python train.py --d_shared_expert=256 --balance_bias=false --vocab_size=3461 --norm_eps=1e-05 --optimizer="adamw" --beta1=0.95 --batch_tokens=65536 --seq_len=1024
Below are experts of layer 6 (counted from 0) of a mixture-of-experts language model. Rows are named router (the router's row for the expert) and show model dimensions 240-319. Each number is 128 + 24 x the weight over its row's rms, rounded and kept within 0 to 255. Numbers have three digits each.
Before each expert's rows: "gets" lists some tokens that make up at least twice as much of what it gets as of all text; "comes before" lists some tokens at least twice as common just after its tokens as in all text. This comes from a sample of Wikipedia text that the model never trained on. Tokens count by the router's weight.

# expert 33
gets: "|", " |", "th", " the", " from", " his"
comes before: " ", " the", " in", " to", " place", " round"
router:164126140141105091132115141147135109130111093134148108117091097080136155120150146111112110093135142183147101114107136118163115103099141125160145132059099125082141131103140092131112106131104129113099130155106098157153121126118125146123123117

# expert 25
gets: ":", " in", " the", " |", " of", " from"
comes before: " ", " the", " B", " S", " P", " C"
router:105120093130148115150137201124099123141124094155105134066124120156128145117107163120117159098127096105106100108094142152125097110153135129112116123137150121148154152133133114114107101155158112149089129132159133101118134163095119109135164139

# expert 38
gets: " |", "|", "\n", ";", "-", " |\n"
comes before: " ", ":", " |", "|", "-", " Votes"
router:068131122156105064118140153095111115106120125148139120091167128132099097135115099130085160139126130107122134113127103134108119120130146098085164117121160114160120155077084124089113133160134115136135085146133165087107137152147148125118164133

# expert 41
gets: "er", "on", "en", "y", "in", "son"
comes before: " |", ",", " (", "\n", "'s", "i"
router:153142124124130121142106108141107127111112134131109102109155138112132133150136157129161078148125144123076164120118127160130142160129146139129125158148119123129133148154141142092089176122113155102163132108086107103084139119123136127108149145

# expert 0
gets: "an", "–", " team", "g", " game", " County"
comes before: " |", " |\n", "s", " (", "|", ".\n\n"
router:112142081132108128117106142159138129092176164145096152166098140126106143136157148123153105158120144111158117162118153120072099113137157099134131151172130116121113172165128175112115178100112173149130139098124117108098162137078166127145106131

# expert 6
gets: "–", "C", " C", " |", ".", "-"
comes before: "1", "2", " ", "3", "4", "0"
router:128145127079162153120151097133061179106141131139090109120087168134087101132126140146156115136189115140122147170137126147122156129169095112131098114100130142154160120156128118139172184120122157117109169144095077099138112137117157126141112070

# expert 28
gets: " was", " is", " as", " be", " were", " are"
comes before: " a", " the", " an", " not", " also", " well"
router:103112126139112139135128109114124102128120111183116122085169096124136142121123126111122142087133115147144129117142131126141091108127117121151120137110100107101106097114158084138169103125091109109141115119129130156120110116126125130119129099

# expert 46
gets: "1", " ", "2", "3", "4", "0"
comes before: "0", "2", "9", "1", " |", "8"
router:145116109144120107139150130082141143098105148122119165190089147147085140145135115091137100139109129123092134160072130119153129144118099133123104119140143147160121131135136159111148113147130173120133135087111093115116175147166147171142103118

# expert 21
gets: "1", "2", "8", "3", "6", "5"
comes before: "\n", "–", "9", " |", ";", "0"
router:108152099109153119162152146132109135128116115162124132154131126114127130145145151128130163166150172135109104106103096118113111148139101090135134156116097149159129111145101176105145096149132144135145092122127125097113134138125107122157151091

# expert 31
gets: " to", " by", " of", " the", " at", " from"
comes before: " the", " be", " a", " his", "wards", " its"
router:082122102135148106115168166101146122156116135142111119089133132121094114153063108146119132122127102145167187125110128131139118086125138113136118154109136123116177159122136194141171115087156117139165148108125123155138099111147134117129154107

# expert 15
gets: ",", ".", " |", " and", "),", " he"
comes before: " ", " He", " The", " was", " In", " he"
router:135129167096120199121111093152092127077112134112136128127146135139129135145126156094106114082115095140139117101140156122113115175175167161172090143093073154119173099118138068145140126087128170071130109139140121114136139078112079094131170165

# expert 19
gets: "0", "1", "2", "3", "6", "4"
comes before: "0", ".", " |", ":", ")\n", "5"
router:097129088104137110116149151151096187171146091119121157130146096120196149078111111141134163150127144119106175123119088156082123155150090096102126103122164110105105183104105161124145108141107093152136091120128135071090162158148143121155121116

# expert 44
gets: "2", "3", "0", "1", "5", "9"
comes before: "0", "9", ".", "8", "ly", "5"
router:088149134136168059166153170092121152182144126097198121143118140103159122157122126116156163116169177141160140127090091121125138096105084117105123146143113159147107146125123158114140129155059098145159089135098180101083117118135142179125119132

# expert 13
gets: "ed", "ing", "ated", "s", "ted", "es"
comes before: " the", " to", " in", " a", " by", " that"
router:176149136090108099113092163141130102098090118083132171100092148147132131129111144118145120106107153158156095119153155085143149132172141151165140103123119171136131107138139107133119125140138149149088102087137110160140122088099116158087161147

# expert 8
gets: " and", ",", " of", " or", ".", " but"
comes before: " the", " and", " a", " but", " The", " which"
router:133154097142106137179099110118176102085133116130145139101119119096137099114158114115111155159130056159131118111157124131140141163112172147134146090122081138104157073117148140132141164094132124154151077092129155167151121114145142113089135124

# expert 11
gets: " (", "-", "\n", " ", "1", "\n\n"
comes before: "-", "1", "9", "born", " is", " Born"
router:102135107081167166109135151103100164134121132118073135166104102153107120178106123158136169136142138130170118145111142152121109139143123128097083139130150116110129105152132113167132104127122085085152108130153117150095159092116116120146162093

# expert 43
gets: " the", " The", " ", "The", "|", " A"
comes before: "1", "2", "3", " first", "6", "|"
router:154084138170155148137132138153112102149114154144126113084089124148153124137109137112158122161141150104099101135088131146130127123147086170125108141123139110108152109153117090138129098144131117111134107152088110117113079149100098150114164180

# expert 4
gets: " ", "1", " cl", " |\n", "3", "%"
comes before: "1", " |", "2", "3", " |\n", "4"
router:163103152162126132137150128140121181107123137133199141178086120064158092126143145153145113137121161152093182141097138143156158122110090105135146129107118145138126110114159169162160140123135133107122109091121138101144126130117140100119126116

# expert 23
gets: "ia", "0", "9", "a", " O", " U"
comes before: ",", "\n", ".", ".\n\n", "8", ".S"
router:152129113074160168132124115116105136128109150147108131108112143147178150149099115111115084117103141109130120135138128165147120106135149148131104156110098121106080141186122127150133135128118110089160154120113142130121101125164103127159133139

# expert 20
gets: ",", ".", "-", "),", " \"", ";"
comes before: " the", " and", " he", " The", " which", " but"
router:158133144144102165128132145116142080095124141113127102107135121157116098149102123142122119132100089141117116100119148142133109141142143136136136164111121166113152087074152075154185116099143171121134106126160114139154100095117127113166147185

# expert 26
gets: ".", "ation", " p", "ion", " time", " age"
comes before: " of", ":", " to", "ed", " for", ".\n\n"
router:127117130089157143125093123112125145105181106128094121129152118151132099107099119176096137079132111135145098107120118089083192104120095158111109131117133085143116158097135137106100092094133086149127143121161134102192118125117146127136119099